Below are experts of layer 7 (counted from 0) of a mixture-of-experts language model. Rows are named down (a neuron's output weights, with its number) and show model dimensions 40-79. Each number is 128 + 24 x the weight over its row's rms, rounded and kept within 0 to 255. Numbers have three digits each.
Before each expert's rows: "comes before" lists some tokens at least twice as common just after its tokens as in all text. This comes from a sample of Wikipedia text that the model never trained on. Tokens count by the router's weight.

# expert 11
comes before: " a", " the", " to", " The", " in", " as"
down29:140117105134139128127169165153168114134107124136118098091165145126107137126091119122190126108097153119106143133152128138
down30:130178139095124129084138113156133065149127098130143114126123126117131133156150155101144133078107126103100166115155159132
down31:140151151156066144155130134126189101157107181096130111126123123134138144112131128116128189148101126157103113118134139134
down32:141141136145190123122102137123123119088146161124112156177086141100157142154118170128105138179104190090152133094122128117
down33:112159149165178141111110149148138095105176102118104148113067124119132154122138133119189134144140134126119120151157102112
down34:133101140134133108074151136141225132154156120143123123088184109118132120141070088137146115063106114114118107130090137098
down35:149111139096096144116153145107145168129123111163145150145159122129126135113072109146126104114147123168113117150090096149
down36:106135080155146147139140164142135108129113143153163145126084115105134093102115144143096162180108149115113126165146141098
down37:110101128090095153122177143091143120139149102088148102173148115133109118102107113196071118120077121168100131138122169118
down38:130124152132129106164110131143140127133149150115095111086093135120132145141139158110105144108119125139111129133141121087
down39:140173144182134124173096169149156107140111136144139104160136131120183129127113137098147112115164159083143123152132144139
down40:123129153105106111139134108135107127133168110125096141084151142128109168159100144125098107117078144148134153095149126128
down41:083140124124154132152148151130095131089110137128124132088130121157160146126194162125097158128130134151099091121127068128
down42:140115105153137166060126091094166116141111141144112115096155084145141131086175129123148137143145100120119121153112118165
down43:111141128173135103091159086160136100114181086116136122126098118092098141125115139101103153119138129131109131133127147149
down44:096127137090134135118147113134134097112113163114149121153088093153110143128102213117114146100173136129129116082142142165
down45:136155167125122096141143139115105123111145145100102110188136125118128096096133154153125157115137115125134159125093119131
down46:104081136136147147127114149148106113119129110097151116132078147116111136155099114092102144138124113132126101124149144099
down47:090115125119132153140123129158146144131154136122138065134141139137131160070178166088156137115197164140122140133098156117
down48:112131142149121131087125169183124132112175112133155111131154148132133113119118128117116124108147110111144150120111094122
down49:147157187156160120095148126149131108161131126126142081083138162142119094094127107161119124143120127164086137154131141131
down50:099092090101130131140150107150138182101119145080143104134100107148109130134114119096168148161083096128131163103109089127
down51:125166149123106139132130109145102114125131131137146157138110094125083166118106156120091168071168122120123124079130162147
down52:149135105133135115140135076081124143109131145102110105189111182135114142129137098128148163093119137094126113144135110134
down53:134127144092133111102124150175108187149115121094109148168137091139140090132157054138128118091137128086111159150127123118
down54:108100105136139122168128124090128124131131124128136118115058116161136088132108096130116143128155159076132166126120132135
down55:156144147128096162095106140156188100169102117096173071167145147129108112117143142098135131122125112131121117083146144176
down56:095120118122146109143083121148128127153099097108079106175180165150149079145123131152164105117159129127128126163138129115
down57:166126091115106128094085104145151106138124109163118103112147118125131104115130102130166072093144130121154116150125078111
down58:145160117130110128160126162136125130117129160130125146158138158123127143116135122122104130143079125124099110162124171125
down59:109125102114129131116129075148114107140174099142120139115172119121132129114152111155102149143127113130169080127106085161
down60:116120137144122150162120130110128164124136128122167131119082074137119135099111163091131164090111127116167117139160186136
down61:097180121130148126130141097103143121100180161140105131148139164142144076110149133108134104091124098099135113164145160134
down62:119158108084101145135113126138086146171129149136161135111101130184119123144139129117101165118179139143132160087153123159
down63:096134139115084079124103119141115146129134111112151079129116151091132093107115111133129148159131144172102084133126116147
down64:131124147168152134128123133142137127128142145112132151139140102101119167112139109145147134162067145093131118130146156113
down65:117104101104123128107111182117118065098138138109097122133119130138161139142108106151123168103136135169117148133163099104
down66:139065132116105164145124183123145102110130153129145122143124105114121123124118118129136112166144132133091139147120110118
down67:162148114148120108136100136133162124115142143173099120123157109128105129145115185130132098160101159152141103075126126131
down68:146131133149133111102102143177162124136133137177123158138184113085129174186123128134117117158127159099142119133094134097
down69:112117130150143162149119113100133165110161109140116158113141129125144150131117130106139104160165129169131114116158046109
down70:110129120114093123115121115125113169114113144195144192099147141172163111183127156099126123079157131103122093148150127103

# expert 8
comes before: ":", " ", "\n", "-", " (", "|"
down0:142128137136132154117101121127106119138138113118162123130108097100147090133138107162128146154120128131143118110115108091
down1:102136112125179147159135118053124157131084119128127092116139128114122154161107103147108130121097135162121126090124169106
down2:107115134122165112126118108138100102140133161130140117121108143165154128113120117112139131142163143126175128155141144156
down3:124131119097110121155157114120096099120099127079164110114141151059132082141119145127107141127116124150141116129121113133
down4:116124115148150135143114136090122116161164144123129147141115183134092129122161127144124120124088140095108132117153139089
down5:129133146112188086116121108162119102148155162120111120168094161178124107144148097125145124154091133133166153107182120117
down6:151108128063140133138117132120107177143137132128143076146109089171130100160106116068163120111142096132120157133135136124
down7:146131116137133106135108119127125107067161135121100129153177129087155180103129123103099111137109132133151139124166151153
down8:146145128128089134108146108092090129138084123151126108109135119131117168114124137082127122146103119154124127111140128103
down9:159113106119114123129112104169142129145096100128098123144114117129137089149138101140130138121137157173112131102126123162
down10:122138108150133157130127114152116117150102118105155129142126084110098107124138132116158126080183130117115126143151085184
down11:120150142116164191104073171149129180114089134094173128104121195130135122119145180134133143144195121146137150140142109156
down12:068105088154072119093154142128123164149143114129169112090134112110114141141107150130126149151113160126156112132126123110
down13:121152138131137124139130124114096125139052143120144107110075134153080157117128112117125168188145166119128151152129136117
down14:156138131137147124113155129122124068130134165153106153149101131138112155101125094147143128068127126129099143140114125125
down15:123096151158139166092152154155145139109114173171142124148151117172084145129133139124122128133130184114118129168203092084
down16:095109103139136148111065130159093108117123144114116106101112077143121128118129095110153119112132135103157135134093109155
down17:108152096143119114112115136078111103100129135133106128108122116114102093163142140128168113137135114099133136098149153114
down18:095081167120174127130096117155157110166148118095135112142143127092163147096074116142133130098079138121099129109152166142
down19:097168124146152124141148115098112113081147132127129128161120102154130100130133137108137122123146108141149140171116099137
down20:114154114106107099113122093124144137142087106133135120146132141105094134135149146138123137102144136158097125119116136157
down21:075125136106136150138105155124124117129139132090106150148130126152124142127123105184122116149176145111133094151143110106
down22:128153123134152113124112156104186150176102117121128116059149108107115136119136131132108152106103127130079119148146121135
down23:151118135116136081137123126116088118129097120168125121118117107119125160151094144186122101113144115124148135145117093077
down24:088104138135112103120109138154147152128105131110139138134125107134111114118123137109138125130103119151141135139095094116
down25:127139120112090156114127145165109132084153068089135137124095119137133164106119145152155152120178130107108168121144119151
down26:140127093160145137148147110127145136109103124130130102170135139079121141129133146151142090070143109087093135126118121103
down27:104112095158139132129160135176103167133125145124146145141162163130135136118132123119127077152135135155164165133126102104
down28:172114151133115128150170108113120143129104120094133102141146186148122107155130105124123131125106125158112128184099120135
down29:128126129115134153129076114126113122115090109148159100133146119202151126170112167171118191178118103141098113106123115121
down30:150157148128095126094122059071096138162174122155101113103097117142151133145121162146105104128124142125133111138131126129
down31:128123109087114113132131154123112142135111131149153142119106120092127069156111116128121112157104138153121136116147124082
down32:113146157158151144162115176166163086123127125164137116130108132139155106147105117093090122112092126142133127126110066129
down33:146140158097141115137136130145132128112093094125159106116132154122120159142122125133146141144118089161148079139107117128
down34:112125131134117157151125095150113138114121117107114168106115077080085140118123143115104112152122149134094118138099060112
down35:128146117127037170147131134114153112166124139153160099123185164142130107120107107111110146118127104082097098127077122152
down36:134170109123129136153119111133112148085109113140167143116133117124120176129122153122114108082102101130101164135118127140
down37:134123087166152172124109139135157171136114171177124124107092144126136111121144085104106130132138084190120128146121092160
down38:122115145119134156085122124135157121134137184171145127105136157115103155098145168126156118117153106133122120116174153133
down39:096131117133164123119143143206155159097111097129169146118140084131101124113124116132171113127152124118119134125104173113
down40:091125127147138150145169128153106132090123151149130111186110114100105099109084177098099131155127113124140168109106123143
down41:125142100166142110143104124127148131128092127099142115141122115122097131121133120188127128113124151156158189087141149155

# expert 3
comes before: " ", " |", "|", " |\n", ";", " —"
down0:103116175098147091091153119128114088106162127059123119134147111127126116102106130138137097133091121120128154133124109141
down1:160104121124142109179121114109135138133103099118143126112095108126107147115140145085105133125103120112133097144106149165
down2:146080109135163129108147161186102119126130164122143096146120103128103170117131145159145163111145120138143116129105090095
down3:109123131153118080125135107101111148148126124168125131128156108133108123096108111125137119113138125149145099126130126074
down4:140123120083102137141100075140083166163089146136181135139145160121133143109117126149131108119141135162105109196128116127
down5:128115116087106160147130154133169125111138135149149130149129139085166132176119113092126114104101146129101164142124163149
down6:116155142150137139129127100119120126080117152101116104145155152080096130108150106087136153137150119129048119132110154134
down7:109125150138099140110160123125118122131134132132168086121106098125114092125098170067145114119079108143155146135168117082
down8:107147169153177111178116130131137130097105150200123118155092136109106156122141119142142145150113150169109131086142133148
down9:113127126138158198137134106111152169138087161138126130116117118106118115121123093140130128112164149117123148145163136124
down10:123145141144168124147139167149160116135123170091124154142127128133081127152076132151126122151130109121136168163116122116
down11:135131119124157086119139098130137109122129133144125127128164169129153165085155129146105100131122117135083135118124126150
down12:126139135138148104121139138155097132133102131099105141094134128078100094124172150138156084148122146148131161138098153125
down13:132113090053134125126141180131124120144132138146146181107114113145150149160165146118126091119163130119119140109140190136
down14:108083134138188129135142107124160115162099144166141125176088134151106155120131107186144126131130121082149127118157162119
down15:139136170072152126130185127139162090135080105112139128120144169171129165137066085170119118099106106083108118107107101125
down16:148074133123103139137108129115135146103139115139186149144139116150110133098097141152119142127155126101149113125149135114
down17:171172129152150150152140120117104136144123151155128120179151135126165121118160153131127093115111114109100131125110106156
down18:167132113111105111124142141119115151130116132120100121126158131168178101138137114099101088126129116152091117136130125145
down19:182120119111118136126141104123130112108079125154132150159170125142149120137134122096131155142148105144136128142165168143
down20:131111110100121187127100140146125114121089144157138113086146123132151160153147165118098122150106090148119135162115159105
down21:134123112091139133133133090115125158156130112124156154125140117156131117142099128090169134144130107144146104110155112155
down22:100147089133093153132118133154176139154130062138146133117120123131119095143086159140116148145124114151136168115101160109
down23:157133157115111127140144157112106115135143133156120147173190177081115083166130150137140154177089123123112142082176128091
down24:122088100099135163130131123104087101116161152110134118140114159156115169098146122139159146125144097125131105146144167118
down25:108142125110085123145135138131142125127168124133056131110114117161121166125114149118094114157094126121118121122098118150
down26:139146152146117136071122132123132148114136128100201130123158160072122128095131145104136142154181130162097162126158147125
down27:135173139066103102138151135113096099126099128161155133108133108128134140123084122089134113148059154154126095143170143118
down28:118078139140132110142179106150124131114146127132109133120094089138131167166093127123116141140113130139102121110142132091
down29:116145151124091145149096157115179129154130106127112089094105117104155108127125140119130110090118115172149137089121162105
down30:112138160145142132139185174092133126131134116112090129127096162112119159085124138139143092061135149129165113087172149124
down31:150137189114108110158139160136125109162131145104107159105150117132155155126131103140127124180097122088125102106144132114
down32:161110118103134117134141117095163119099107158107168115111133096116157128168131114113149133149110154159094135084132112152
down33:111111083129119166128152120189141089126126126100088113158116089106094176099114144153108154096144146150125105137136129124
down34:097106118135152130063159123145148072170133146150129139099120145108140176101136121100163140163143096146113162171115142135
down35:104110120127186100163148107108091119100166134119125119132119131147058177157116147162135117150118134108170120117137166100
down36:129111157120151164154147163149124104106131167083153148131088128133188172148136176174151117101128121151120120144121145108
down37:116096121122116129104175099097124128135122182121152158200096125118161114140121121149140128095116109124139122120128100135
down38:112143122114109130147142120108135140165123127107075146165123186132123111122121102119123133152155135107085137090154092108
down39:104086136139163152155168150136182166155111131091136129098120111169157131125187095081181103147105142133120145080143077178
down40:139142129196140088125118101131121146153174121120115113095141130155112125152133108144145120102119135139144147152165123106
down41:111140116099075128167120169100092151145124099175123152107110108161132124081090142070156181157143146110126130178151118116

# expert 6
comes before: " the", " a", " his", " their", " her", " an"
down29:107166081108124131118129148153125140167139119109130127155127107127124119086127145111118100147086169113093090159170142119
down30:142127136087145122114122151127135111147122106129099128161131177163166098142156138102146076138153113119085107132145142125
down31:109131128091110134126109117151150165098131096117129130076194104101134103086109124123139157134165125109132116105105160121
down32:127126133083142140167108142096106137145116162109113121106090121109109130115142151114107142126092084166143158132136144165
down33:098133119133124166116114139117137146091122125140166130105097125121117103142121093134129169183106123133121115126134094140
down34:106134150148124128116105118131098105118123135121122121150097127126110091096118143153144144166149141153124188160179155141
down35:113102139150126106115131104141136089157093132161146132130123140137122172104112132126108132152096125161095138102123140102
down36:154167079097065163101121151127118134125166135179121145152160128084118113144163122101148121151106121126085160123159108133
down37:147142101127161122088119071106124118137158120125109098135135101108132123116115097104113112074142120108119111174170102127
down38:124189143114169137100131140145112118134090169127093099150113124125149154085150105156162124126138123119088098121147113146
down39:148138147140108107135177091110127155132189158128130163101131095107130135141122111149113126111101140132117141131143107099
down40:112136133157136117126126137126129134082150114139113122119161145145163135117141129118101131147100124149152089127119111066
down41:099108125155100107122130114181120091168212125141138145106104113156149109136134106127090102161121143123170118112099145133
down42:089113137133107161140136143137135113116111166168125150150130150134128130104127128100149116138101119090124114164133144167
down43:128121158155104117150116102138110144144074102100127075123135113138150147109119118108123141103140149126085123100103117162
down44:133137113142108130144160099127125130133115139114138100146123113155144128139150098123160134172153124141121154103156143141
down45:149186143120098130118144125143102089148130163100100125127121126129152107097112117133116100094147113136083103122106144145
down46:132098079109142133112150123117140132095135125146149119126151149124150149182182141168183098124144115116099135182111110071
down47:131113137128187079120149127115118155133149092152111117104111124146111125139117130117136151150108133133142136175133149082
down48:085122134109165092147124126113133129138122186083090116132141126144128125132111175123154139148158085103115151160156146126
down49:100129122086093102108147158146082143112133123087114099157146139113147130099128111105118163131092057159124103136152161105
down50:140123086156147108173152120149135134116112115110104163124165119115096126098137128095147107119143098125118130111089099151
down51:113063139177201130129134119156128104125176120109096142073123104150104152126129154135097142148146120122125144145103112138
down52:118145087143117157150131074104154128150158116118078131122100127072103105111130107161121118132127114178124124087089145123
down53:107140155134154143157099145163121147114138078121131108096160087145096216150146131148113130107094115107122135188141115128
down54:150090110150122110116092095128139123141089099128108126167109136104138148095162108144138108129051103119053122131159106115
down55:152114112137189124135116160159111089135150131126072128134149174110075105145111115185150140115149176101115099084103126127
down56:122114175097114132144137100138094107169172118124149086132129102117145151110089126143148133142155126087136110135111159131
down57:130155134185150109121094110131145138106144133119098126127153123130150157131118127127095119143138126117132170092152121150
down58:127150147113172100119151149091101134133162116142141104118157123100141130136109196139091094137144139119161121131118094110
down59:120154103154103101133143140141157112101109128114102099137107114098120135169135127134109131139153138140125148100101101136
down60:102181126154146140110113151110126149139150181096127143185118137174119126119143108117144132110113151136106092109118129105
down61:131096129143162122096139153141114120134109120141135113115116141124141156114122099123148134106131131139161105091141131153
down62:129123135123051132144130160135122135152149094146163108108145120130138118122148070088170126154128113101126138145158069114
down63:174193132163153122139126147132151157131157177115109143138126152110155126134144132115155111098115104122140159112119106136
down64:144130096143171150150149169110115155113112123156166124111117153088164121141102147135104121087150150138108118161150144170
down65:093114148143123156100133123147135117152136134116132131130117126148181103111094085142143118119111124121163127124090095134
down66:100158143132121109119103134132087130112137086093122146114125151127120134152146123182155122136117138096133107102117160137
down67:122116134120113111122135125154113144112130118128147122077109120104154126121148146143130109196119115126120145097136121123
down68:168149171143110121113168161133133193109145128127124144142094165122115100165103142125095140139142153132102154135140157138
down69:102137118146122102146132162118120167110174075126135141131154110170142104139085154109152135145105087123161127125143115146
down70:138081095141031131131104141149158093168136123120143118145142135121123128123093128107160158148138127156135167146081159177

# expert 7
comes before: "0", "1", "2", "9", "8", "5"
down29:122134145131167161093084138133130148097098162107144142109138105140132134059166086156107140168115144104108110106110128142
down30:086110145115094121136143090097158059139131105125103115152163146102145155135127132152082116136152145120112112124063149135
down31:107118136118127153145101157140154151138164122138132093107173141092141118111141140145093133115122088169101127179136137157
down32:117152179148184111098140123138155160144133129139122133088147083090128094154086128138134108114131096151159160152185121080
down33:123114141088095104166149133130082144102166167124093118155097116091116164118131110158143095158108121116112150105151104124
down34:133151130176104112129147138123172097117133142121116116122133137148140146107134188100124128141107111131127115108157117096
down35:116107109150121096080128160126130124105082120136122154110156081109133105112152093135136152164146101151140152110150097124
down36:153143135113105147164122116103109125166155124153132110130166136132097121112107113121137109121131117093152108143167130132
down37:125121119118152126114155131130158122136137090137116119133139138147107159108119144100113137119091110115095134169157143121
down38:114109140110120110086073132103120119105152135162172145138134176174141122089125117141092180094118139124071138125129123120
down39:144123113126115158122136132104118085132123147157092102125152108116125101118120132109138132124152092162109144196125143124
down40:114138154108103139144154143119135093149111102136121057123142125121123101113127142098101140104111141142173137149119126083
down41:126098110126117127125134104101142129123112120117143161106135170146128133116144158131102106132163132098115164111102122102
down42:152143174136112125098145129128111143174147134152088157125073139113151115184166106148112123127150117122095138144140140158
down43:144151105171157140145135174132152141113122061125127125120096118156104109104132141139180131112129101117111099150128084119
down44:138126063132104114094109145108103149077138139158141114175191140129093145124132101127137137132146158106082138115128104145
down45:124117132161170131088134088131114145131119148108165129126090076155130146109106097183107112135135116106143127100136121141
down46:117224141158170107098185139117095092124167141139103140128118109164136127125122110162150063111130093134145087107114149145
down47:038139119073120124146169138098157131153119159156110184160148169106082127155159131092123102149147094124135148133151142130
down48:108099137097100089124125144119105142140109161131151155100075093121099129157154142110125129186131123099139158123137134184
down49:095160117098174165113160130149124119126155103185120122138085143123069128120116130152099143103148145124110096146115142124
down50:139111157117123127150138166148094088159145125107125146137151143090121137102144130113148139152127111104116146137121179119
down51:140090115112130120125151101120142130194140129157169122096129168114105109166107144106131119150092120140115132181135133148
down52:124098134158093112132091142110135110122146114117117129069149117152153142144114115119159174104161122136163089119097101104
down53:104103187138114116122147155147105130089121147125199130116094143125140131154150147142120135082146103136126123126157135103
down54:109083154170115140096140184111150124134158136135075109102145142129111141119147105089119139152117135122140117139140108154
down55:081140145088108150142117135092147128124129142135139115103127131127141151088161151199169152102086142091066126104120125114
down56:145169137104105129137129148134165118143158106134127173112185123126109118174144119150144104091099124072098079164158107126
down57:118133120110144156167115128151141109122143132134115120162128106138097101126146093139188102111185099132121108099175168122
down58:182148126168119121141139109156177146111100085155140149148120164142163129159116138107115107122135118130125136114094103125
down59:165164126128112125163126170112138131113109091168116107127164132124149151139124137118120161076115111135088130155066126104
down60:178132174123150126127109114142173110102103146129138157157097103160128158122157143102163110122157130128133103171079134165
down61:127136151139134121144123144138128090143153149172136133136154160137089158151130099104135135159125164112172108188177126082
down62:102146169118083125140131123086124130161091119150171142108135140139121119100109132161120110137156142079124134141164111130
down63:114148121133144152169077152160133107145133109110087174087181122122128121107141095144102114107103104142138129099165121121
down64:137144156130122149146165159102133118087128167160164183114098107123144139113168116178144101075130103126151152119119152130
down65:123167131125157058139124125139145100136122112087121148138141162151122136094138088156146131158117143142096094133150112114
down66:109108127142129140153127097098138102116109178111129141127179125096162131128158196135099169119120147141121117122155158140
down67:122171112125110095118114118146117163165135117138111128112107095171108158072168151104135117125112104138115152114114092113
down68:110133167113114097151156139148080138139122142110110130107138151119158123143111141130118155113066103112156132119115144134
down69:159131094119118112108127149132135090120127133123089125119085157119141154162163129088137132108127155099097129090097122180
down70:126129148117122094174139139105140150090105148096136117156053147121134128096129121123154141164142144152127091170123151140

# expert 9
comes before: ",", " was", " and", " is", " of", "."
down0:120141088102132116130121133194130114115131156086137096180081116144123118110134103153139146113115131129097125123131085165
down1:110105113161138157140098153115158143103086117130121128100157131095098112104137128121154122125170098166112151172096151127
down2:098152129143139150127126160103151114134124143114134097116094148159138078121173110152111097099134129153103113146154109123
down3:137168133165164074151117152140137130136135138136146107121062127138122123144122214125132111110133115106142120102148118108
down4:160149126132087121114106117168105110142139082086128079107127133139098133121144186166124136145084145148141130145150102170
down5:126107112157179134125168135118125126096142146166118111104138109094137124171156122153084127141132145154115114163128118117
down6:051137124124133132152184117111108158112152103150171109103130143143136083141119144112131111141126127120138137151100117129
down7:169148118115126133140096114134116126112088135140106130128152133116148100150155194129155145096142137139150154115135131112
down8:121138117126188139121089122096120132155134108141120109126077096161113084087115146113131156139121111138164175149126103125
down9:092125144118135128144146130123171122153127168106122123142082147192110105087130109135179122121139114109172126162164142155
down10:133112116066123159112138114108095157134109116102137125128151090136123101071153120108111140145110147101135132174083131144
down11:148106157130121172130130126103119169104128142138104142137116109131121133130117125105135104105129124102121146100082126167
down12:099128112113098116179142087122139159127118152133124159141110148101131120092067117105148105117123123119166128130107141193
down13:110112092138111122136097133137154109143071163127115132143122134102106145118127102133146116144202124108157137116137153156
down14:146154122124138162135092135102136143164164105132112132113094106140159182144112101116116102121110120104088114148123103176
down15:108116117148157129145188108115147124118095150099090077141125140113084111065113133127116136140149109140104143156112197133
down16:096148080119121137143095119149126137105132132131166131130158110180115144178220100138131130155079134110131105091129145073
down17:130114147117136108124141135134140139116113092148112104133144153132099156149127138141157145166114132165144087091137140107
down18:151145133109132130136115130137113109131138140158133160137169094146159142190125112124127135118098122137109110109112137132
down19:139118137165133114169115164142117111129157077122132149098153103129102135105162132156115100143112132119139083086136134056
down20:159121142144069110115076098137178117145163107134138148094116124151131130116185098135120084079162162156159128121132106133
down21:117122132110177148174116134101108179137141096138165133143135070104140089143146116134122121110127142123107110117128112108
down22:133130147104105138135115138130133124115136125120105118158132122097150135137169155100140131170092123161112132136159113128
down23:163142123155111130132118081121133135138141124113118140100143108112123123156124109091151095120069136081120102150141105079
down24:071118111103113169132124085090125119106122181105128162121158124100163144138114121126129145116133113131099137100088127133
down25:139095102117141108149098170087118125144099126138147133132160081144115127112117119106112114098142100121121112134161120130
down26:117124101126124109140186130147091153105154153093133114148087153147123144123107147173112124169115148170168109151143144132
down27:175139110135106125158125134137117103116156104137100108181155153124114116123116129163161099132100091122140150123113160135
down28:173156177140131125105102119119150138124082121160120128121164159102147096132138123124143118136169149125110157144119125090
down29:165072136162119102127131099165122126171110116137148118111089108112140147148131052153122141147132111114118144156164108113
down30:119116103126086085135125130134101151104154142073096098101143140124113151145123110112145153144082111149159122108146144101
down31:152140125154122124142156174164186131115131158146121141136127077184152156114172157152106164111129109104152113116110123146
down32:069130126109143132150103120126155174096092152124158136137153121119099090127112129103150124133091121132159148120095091122
down33:182147184145123099141165138108125129107131141181157160117201127110125143137111129131151100134199126117128111174171156117
down34:190131150153149098103118144127176122104136109118115125130170083089121151109135090116130118123140140124177139128129116085
down35:154091116150102112106151129148102140132121119151125087144126187145109088122184113122139116124137110133121129157130149135
down36:137110155123121105116101145131100124112185074111099111123116107177097097080122102125129103079124145143147146138160140131
down37:134113117118159140127133113109137143115126103173168120181057103137123150125105137100157135138133133095156138142155115137
down38:145148132120169181141165133138099164112100125098089142140150112087144125128108134199137160187125123124055142109116131127
down39:139109150126137167146127145074147143100123124113143109117123141117160109145151142142140161115131140118092138175118088135
down40:126139126109132105109132163132128101082131123137131151153161183175125095124123145160152130146131107120151138148130122081
down41:166129101119156114111131113157094116154115087149127142130138163096135124111181124144102125147150131202114129097125139157

# expert 0
comes before: " of", " in", ".", ".\n\n", " for", " and"
down0:106117137126148102127114123143124136143159057102152120136148145138142146128113090107147175139107149106113147103098090085
down1:139110137105071092131136173141134146129122146088109141123157120094115155168179135144097108123182147125110156135114123161
down2:136153133134085131159148091084152119108129135101115117151143097098122126117118131110148128092171154139161148153067120099
down3:105119148140122117130138116101108165086143180157126147158101101124087110152066164137122085143115179137148123166137138118
down4:151095076155134156135157141159160114130098131123101097138112140123079113138154130119119131163103133110139149141177139162
down5:133137161155074103133147122124112088114162143120139133139115105140113095161129149122091120151151150135132155099159157133
down6:166152117108130142110145137115145152117117164151147115141099174141131128129117125146128131157133109109144125095162118142
down7:099126108172144117189138065120095094134104119164131104129123142137138139104148181170132108148103168135148122131125145104
down8:132164129162135143085132114089132122144153116131141111075099128091150117159138105119147138106189136131076141138145124127
down9:132119111150135163153119138124138150134165105111152134060127137119092159117115105145136172090117161135126062092123140107
down10:113133081145145138143141163131143090124169127125102118111121155130143119141192125145162148137095103160131125119126123140
down11:070115091115105108089144116144122127127139126111132119133161093134101155146105147121108141127123169138161181132133112123
down12:099137126116073111132115149185161123143146094104124152137074119073092131095151093101148144135118144119157187148117170184
down13:135141153154149155104110124130122139139100139131116180134120131109129136129102143120124163121136132105153158136143143129
down14:150123094146179094097133101119107143145146120088094172138159156094133090133127109151119121151150142167127111119156146086
down15:160152137099155149135110105106129139088113130111153124114106100116106123160127166132146116083161142089095135136090119128
down16:141142089140151088130168083125144165112159177149117102126157144104115119133150133141111132100153151110144126093136156084
down17:138123114138106121110161131174101106103108155146138132130132156121129148124132132113142155138156137177124130112115123118
down18:128157107147139157178112147124077135149123155168135124108120129138182129093132120111107081101169105135083138113116078118
down19:110085115138081176119177125141109147121168141108132120147134122074103147101139124097110141135159125144132142117164188132
down20:162121133120148154121077116103185111128117126107155169125130117137156111149129155147112120130115177115123106101126175145
down21:100139099139150084114123133102152124176077127142129157145140151092078103133139143090136156147107177168142116109109113110
down22:118138135133089136103129147120103148112128136104116139132122164136173119131138126128130139141089135111095121128074128159
down23:143136147154106091122130133139149130121119174166134139141127133136113165118170130117111080133103132138132137136183158107
down24:118140108090113161110157140135077144160130174145128140106111128136130151124124156156114105169127140103142143138150111081
down25:121106107133130126124166144146142170147122148097127137172130155143129151110091089164136098148155119157114061123112152180
down26:111106096115133113130169168115129150096140134127131120143138136140143154115111132135163128139154110138108072098103122149
down27:123117133112096092113109121099120142115096143131124137096137122149106088121127130066125114116109134109124134174164119100
down28:111134154154138109118115167160144136151154133142116109121119121133168135097089145140132111107149109116123077101145109150
down29:101118135141143123111099138142070128121154147099128121138098123140155108124103130073094160153123117125086153109154106096
down30:087115158115142084180140140111096115169141159121129136133164111142115181135083159136126091125134154130132122118123174132
down31:098116117117134123126121128145102138139148114160118151133149154126130117119183154144102124119138105124097139157088132146
down32:146118151121158123135135095136120095134130159135140101130157156137083089117081160124132146124118168120117113107165151113
down33:119115145188162092135095089125133153132145132114142115142117164070118085129084097111099134136094160128103123167109113120
down34:149145080102154160119156134093130113128200121115061128161126099163137111178136122145134140121175120139147110169123088106
down35:149132140135102084165111139152114116117113142099088119154144144120131117124103147177111114178138121125118113101136124095
down36:116127166106164115098108148150136106113117147156123139164163105135152116125129151137116135140077151149116165145160173141
down37:100122133153123105163121120119103140109132137111147170154111143153143110153096126132161124139131166138157149136184141150
down38:097104121136134092182094103097134114127096107107116146162113098108107137107121139097167139127140136129135155145146143121
down39:119152080143123130150123143128070146137130112087179156112123130110096130113110141129105104146107123127123117068160151142
down40:124107116180119130127114064142131178112125145111120084108178140099084135107081131113178102122118088173171077134151112136
down41:151133138145128079158118106148120130139144143105084142139122139123117106149145107154096128140131135120138145109084122144